config.yaml
hidden_act: "squared_relu"
balance_loss: 0.00247
num_attention_heads: 7
init_std_up: 0.0246
optimizer: "soap_variant"
lr_head: 0.00966
decay_fraction: 1.0
decay_shape: "linear"
train_tokens: 418000000
Below are experts of layer 7 (counted from 0) of a mixture-of-experts language model. Rows are named router (the router's row for the expert), up (a neuron's input weights, with its number) and show model dimensions 112-223. Each number is 128 + 32 x the weight over its row's rms, rounded and kept within 0 to 255.
Before each expert's rows: a language model's description of what the expert responds to. This comes from a sample of Wikipedia text that the model never trained on.

# expert 15
What it handles: Articles and possessive determiners starting noun phrases after prepositions, such as the, a, an, his, their, also mid-word o.
router [179 188 122 163  51 133  67 148 140 100 151 132  81 184 147 130 133 123 130 113 120 155  88 169 103  81 166 161 133 100 143 129 144  91 153 142 180 176 148 104 158  87 175 115 110  76 159 178 142 106 104  97 160 153  89 107 119 179 110  85 133 128 136 127 140 144 102  87  67  95 138 134 171 120 104 171 110 119 113 171 109 108 157 121  98 180  83 212 203 145 142 166  87 141 117 191 103 114 132  71 151 165 113  76 143 142 121 168 130  98 102 120]
up0 [149 140  63 188 143 117 106 120 140 165 158 130 133 182 137 110 146 139 158 140 114 116 115 163 122 134 116 155 156 167 138 121  82 166 182 107  44 178 132 126 119  95 100 121 117 171  74 167 187 105 124 110 201 133  92 144 162 108 150 127  93 103 100 134 159 126 144 146 161 119 118 135 189 115 106 120 161 143 125 159 150 124 100 107 106 131 142 134 104 116 102  82 128 138 150 133 161 132 185  54 146 134 142 114  96 114 118 121 129 111 133  86]
up1 [112 137 143 191 143 116 102 174 149 117 135 143  23 189 121 204 144 124 119 119 115 157 156 150 130  60  81 200 106 136  69 157  97 106 116  96 188 112 153 155 101 152 136 154 163 105 108 154  85  97 150 113 143 163 129 127 117 150 156 124 136 118 115 120 170 175 150 164 130  79  30 104 111 135  94 157 116 174 161 135 197 123 176 127 111 155 174  84 139 178  93 127 117 184 176 151 152 109 145 190 141 143  53  61 157 121 103 145 105 129 152 123]
up2 [155 107 123 141 147  82 139 109 187 184 162 107 109 157 126 151 146 113  92 125 135  68 132  96  99 105 159 115 139  86 152 132 135 105 124 157 171  90 140 129 171  88 161 134 119 105 120 120 162 149 134 145  97 139  65 110 154 158 110 144  99 142  61  65  78 121 102 150 141 107 113  76 162  92 119  99  83  96 120  96 195 132 190 138 177  93 125 139 150  75  98 183  99  90 107 131 146 100 127 112 158 115 119 112 128 119 128  73 146 108  99 134]
up3 [104 154  79  90 103 155 153 133 100 156 210 124 162 154 157 109  85 138 116 123 143 167 101 111 154 166  62 114 135 102 129 147  79 162 108 163 106 134 133 135 122 105 129  78 107 112 110 103 167 105 137  97 107  87 108 165  80 197 104 144 127 109 140 145 190 146 161 138 155 114  95 101 117  52 144 115 121 117 145 151 111 106 137 149 188 152 155 117 132  78  55 142 148 142 163 106 152 145 179 129 137 121 117 138 116 141 124 132 133 142 164 123]
up4 [148  87 134 171  68 153 109  98 109 124 113 154 115  99 147  91 174 126 133 114 145 127 129 148 141 203 138 127 118 128 157 180 108 176 143 124 153 149 187 186  55 143 185 124  94 137 129 164 106 156 126 129 100 136 148 112 119  51 115 137 123 111  91  94  96 127 190 138  98  77 163 134 127 109 106 190  90 129 101  74  78 164 106  60  97  58 159 105 178 127 161 163 152 115 108 127 111  84 138 178 137 132 127 141 116 155 109 153 139 114 127 104]
up5 [110  97 118 204 144  97 155  81 151 153 142 152  52 119 181 154 132 150 126 143 109 131 143 124 151 117 137 132 111  98 108 154 136 174 177  92 199 175 124 158 150 154 187  99 189 111  54 134 167 151 119 130 134 162 133 130  64 216 135  82 126 142 126 183 169 138 147 140 165 135 119 132 133 123 140 118 119 148 100  97 173 117 125 112 206 138 151 126 130 177  58 140 114 138  82 139 123 164 130 163 161 173 107 168  98 143 147 144 138 119 139  94]

# expert 11
What it handles: Endings like -al, -e, -a inside words such as battalions or campaign, plus month names, album, film, during, until.
router [160 162  90 143  98 108  77  76 121 153 115 142 103  70 163 101 124 131 130 128  83 103  55 108 152 140 117 121  89 150 150 127 151 174 117 116 143 149 155 109  86 145 115 128 145 147 117 136 119 152 111 140 109 125 157  98 119 148 155 186  97  63 105 124 107  88  82 154 157 151  59 119 108 122  93 189 154 209 127 162 152 153 100 138 167 109 109 149 200 158 174 173 148 113  97  48 130 107 128 114 143 115 160  99 153  67  81  67 121 152 154 153]
up39 [176  85 181 150 159 166 141  99 163 164 102 180 112 107 150 129  77  84 131  87 159 133 114 145 149 120  53 115 117  95 122 121 136 147 141 118  96  88 153 140 128 139 138 120 101 169 125 138 136  96  96 163 149  66  59  88 177 164 155 177 151 125  95 133 164 111  91  69 170 117 119 132 133 141 161 136 103 163  89 178 114 134 139 171 125 159  83  94 171 180 141 102  68 129  92 149 135 167 122  69 104 118 129 120 144 127 110 133 122 104 142 130]
up40 [113 104 124 145 128 125 161 143 117 146 224 169 129  94 129 187 137 146 163  70 131  87 156 105 138 141 145  76 110 112 137 111 141 157 119 142 176  99 173 102 130  96 103 121 165  85  99 170 106 108 165 103 128 132  81 157 140 109 116 111 138 107 120 116 148 110 109  92 172 152 103 100 163 117 148 107 226 141  89 113 135 133 119 132 137 122 108 102 138 131 101 159 158 143  91  64 105 103 126  81 137 166 167 180 136 118 135 117 135  62 121 124]
up41 [ 91 113 183 127 135 177 157 104 154 134 134 171 158 130 163 150 163 139 113  90  90 176 126 128 147 130 101 102  97 119 154 135  49 118 105 169 104 105 163 104 138  65 107 172 164 121 158 192 124 132 124 117 125 102 155 149 146 145 169 123 141 212 170 111 122  99 165  81 219 123  78  79 106 181 132 123 107 109 144 108 148 139 149 130 153 124 179 158 124  91 135 119 127 143 112 119 103 132  84  94 132 124 123 106 162 104  91  72  90 138 172 175]
up42 [146 199 155 190  90 148 123  60 167 162  93  99 112  87 153 112 149 137 178 150 179 115 130  75 194 150 131 121 120 174 145 103 131 148  75 144 127 150 111 138 213 148 139  94 152  96 156  95 120 188 108 107 143 123 140 131  98 136 116 191 107 172  98 114  93 123 183 137 177 107  75 103 223 175 134 150 131  99 168 121 122 116 112 140 161 121 171 112 133 147 159 176 101 103  52 152  95 142 113 106  79 122 190 119 108 153 157 128 144 148 127 138]
up43 [120 164 146 177 119 197 140 151 177 144 114 102  69  89  82 113 108 152  88 171 134 105 121 174 164 173 160  88 119 209  82  92  77 177 111 167  99 113  74  76 121  95 151 163 160 143 171 175 123  97 101 128 118  98 105 149 155 181 139 135 162 101 140 166 154 155 157 133 110 131 124  50 139 115 119 156 105 182 119 113 186 147 181 156 158  84  83 115 145 122 122 153 129 162  41 118 127 137  99 152 130  79  91 181 147 140 123 113 146  97  97 170]
up44 [ 82 137 118 105 153 152 119 107 138  83  96 223 167  98 189  88 129 140 128  97  75 188 128 139  84 147 180 136  74 136 125  97 140  38 117 148 103 133 102 103 131 144 158 150 131 116 140 140 173 196 151 110 121 130 155 102  72 110 122 165  77 125 147  79 208  95  47 112 175  83  94 102 155 154 149 106 164 116 128 158  87 114 100 126 172 149  82 147 122 151 118  68 111 157 125  82  94 173 187 155 132 135 141 131 169 133 138 180 101 173 100 113]

# expert 16
What it handles: Verbs and pronouns like was, is, that, he, it, which, been, and the -ly ending of adverbs in running prose.
router [110 108 159 153  81 102 156 116 102 168 143 156  82 134 154 130 154 124 172 145 117 173 170 127 182  73 160 126 138 154  96 144 126 142 104 126 143 125 151 118 128 118 145 107 137 115  95 121 174 133  58 129  90 148  92 150  72 149 120  98 181 104 152 151 143 110 144 114  96 183 109 133 101 126 126 147  85 122 153 157 121  70 125 142  87 161 124 118 135 111 119 154   0 163  93 133  53 109 121 131 151  87 133 135 194  92 127 164 199 124 118 164]
up39 [172 130  57 133 179 119 112 162 130  91 109 131 108  73 125 174 182 133 126 122  68 143 137 172  55 145 129 135 108 158 109  97 119 151 171 126  91 172 192 146 138 113 120 157 136 158 144  94 132  95 115 132  92  96 173 134  81 152  97 167 152 116 163 174 151 160 141 113 148 172  84 135 144  51 153 116 186 121 155 117 175 110 105 105 137  99 156  99 103 141 121 140 121 130  91  95 100 125 141 173 128 159 159  56 105 130 156 118  75 109  80 108]
up40 [140 134 152 179 128 136 166  94 148 156  85 162 134 150 175 156  88 145 119 154 106 143 143  63 125  98  58 136  85 110 151 129 130 108 112 116 109  96 129  62 189 153 198  89 173  92 140 111 146 139 148 159 150 145  50 129 107  91  57 170  51 132 189 146  90 119 129 126 113 113 177 108 115 134  99 156 114 146 103 176 130 107 170 117 111 125 195 112 167  96 117 149 140 107 117  96  94 124 110 130 170  88 115 116 119 142 173 116  97 160 106  95]
up41 [124 185 137 107 166 151 106 147  60 191 178 136 171  98 122 106 115 108 153 136  83 118 154 110 169 185 129 174 123 124 123  89 113 162 127  97 134 147 147 151  86 126 167  76 118 132 122 136 140 109 122 167 103  84 140 174  90 140 109 125 108 103 114 117 181 112  81 118  98 167 189 103  62 103 102 112  94 103 140  95 138 140 148 101 192 131 127 123 112 165 131 162 113 164 136 104 106 128  91  99 181 134  97  62 136  60 128 166  97 105 143 134]
up42 [169 129 167 108 132  97  84 144 135 156 120 138  98 129  95 152 137 120  96 100 186 158 110 114  84  71 117 133 138 111 102 132  89 131 103 115  74 144 169 158 133 182 162 143  98  97 138 115 110 132 169  44 121  93  79  98 122 178  90  88 172 145 109 115  96 136 128  97 134  68  79 139 169 149  91 117 129 113 133 107 107 172  98  99 117 100 181 136 162  94  83  81 165 129 150 135 139  74  32 150 112 147 117 182 149  71 129 113 127 104 114 159]
up43 [143 107 147 164 162 203 233 126 142 162 141 162 132  94 146  96 123 132 134  90  63 154 133  64 135  72 120 120 138 124  91 118 135  94 147  80 171 191 111  56 167 141 143  61 118 126 139 118 161 102  81  71 139 101  87 182 129 177 102 144 101 159 130 134  62 101 115 125 140 133 150 129 120 124 134 186  56 131  79 152 147  78 113 198 115 155 203 118 132 121 167 160 151  57 143 151 159 181 116  85 143 135 167 127 167 105  89 105 115 116 152 116]
up44 [155 122 132 156 100 204 138 106 146 123  88 115  86  87  98 102  73 146 142 212  82 112 103 137 168 151  92 150 100  97  95 110 127 133 137 125  99 138  84 132 143  61 169 124 123 168 136 147  81  72  83 110  44 140 152 158 104 147  87 187 154 139 107 139  54 127 109 108 222 145 172 104 109 161 175 155  74 124 115 156 104 121 123 106 142 120 171 106 114 152  94 147 147 125 111 112 128 107 170  92  74 167  69 152 160 127 106 183 100 130 141 201]

# expert 19
What it handles: Opening capital letters or syllables of proper names and other words, such as S, J, Jo, St, Ben in Benny or Bengal.
router [183 165 184 128 128 111  31 120  96 124 140 113 117 144 134 143 138  90 177 138 132 144 112 176 184  76 127 144 187 114 119 147 141 150  86 118 104 201 108 184 124 157 161 128 125 127 139  99  76 109 146  73  97 154  89 108 133 173 135 131 146 143 147 157 137 136 146 128  71 141 115 153 121 123 124 147 107 151 169 206  85 109 110 122 119 164  52 110 178  96  81 182  76 166 145 148 122 161 112 164 163  85 147 117 125 152 132 177 123 126 170  89]
up0 [ 97 143  88 105 146  87  92 154 141 102  94 130 122 140  98 141 151 119 194 136 142 179 139 123 143 151 106 160 166 102 165 147 140  94 131 145  43 187 172 126 198  89 153  83 140 170 158 172 131 148 153  71  87 132 121 109 127 141 188 157 115 118 139 105 105 145 225 114 130  71  93  94 138 110  63 140  60 160 119 159 210  82 133 177 143 159  99 144 116 126  73 171 111  74 126 128 153 170 169 104 124 167 179  86 119 174  66 133 151 135 186 103]
up1 [102 152  85 120 141 152 113 152 106 114 124 159 177 194 221 132 123 106  93 193 127  81 156 124  88 126  83 132 201 205  61 217 169 137  94 153 144 125 169  87  61 120 153 160 173 122 169 128  75 119 141 164 135 159 100 159  94 141 104 123 116 134 122 180 145 184 105  70 104 134 135 160 140 140 130 124 149 140 139  72 135 141 142 109 194 142 100 131 132  86 102 127  94 154  99  95 193 152  91 158 144 128 133 120 165 110 120 114 116 110 136 133]
up2 [146  63 170  50 144 131 168 131 109  85 137 142 140  98  74 130 128  80 133 117 110 102 151  96  88 150 142 196  77 129 155 142 136 173 106 175 181 112 150  95 175  87 108 139 127 123 197 112 181 152 171 175 143  89 106 135 108 136 156 126  92 164 135  95 144 134  40  94  99  76  99 143 207 123 130 181 147 138 105  97 151 104 123 166 151 129 144 107 110 137 187 137 108  92 171  69 123 120 157 117 142 163 101 138 163 141  91  83 156 128 158 138]
up3 [125 170 135  92 131 157 178 113  87 149  98 143 127 111 179 116 119 138 179 104 110  68  97 133 113  50 143 103 114 100 126 146 135 179 119 162 142 174 108 161 167 129 176 130  99 137 139 119 126  69  95 110 107 177 167  83  45 160 111 105  97  97 121 172  81  71 116 137  50 137  73 136 154 127 137 140 133 138 175 146 111  95 150 212 103 164 103 136 127  91 119 147  88 165 132 106  98 111 128 218 127 132 154  94  60 145  74 101 146 140  94 140]
up4 [158 130 151  63 160 147  93 150 144 128  97 195 136  56  89 103 141 158 101  95 120 175 171 112 159 154 168 112 145 133 116  96 141 106 152  88 122 117 155 119  96 142 153 175 106 122 125 112 112 108 102 145 140  99 111 100 124 126 130 104 162  78  95 152 154 122 167  78 130 103 163 155 115 120 138 115 157 197 112 129  79 121 105 109 140 119 126  68 127 138 149 109 140 108  56 165 133 165 152 168  72 126 118  88 123 107  93 159  97  71 146 122]
up5 [104 152  91 151 122 171 154 131 125 106 105 140  85 114  80 141 140 160 110  93 187 142 134 169 171 111 116 100 153  75 172 162 102 133 140 118 176 129 174 136 101 182 173 138 127 124 193 147  75  88 109 108  74  69 143 107  84 169 112 126  93 108 152 105 113  72 117 132  91 173 113 133 127 114 181  94 130 127 166 143  84  89 100 176 173 134  74  96 152 149 142 193 133 141 165  97 173 119 109  66 170 150 121 123  99 141  90 122 133 105 125  90]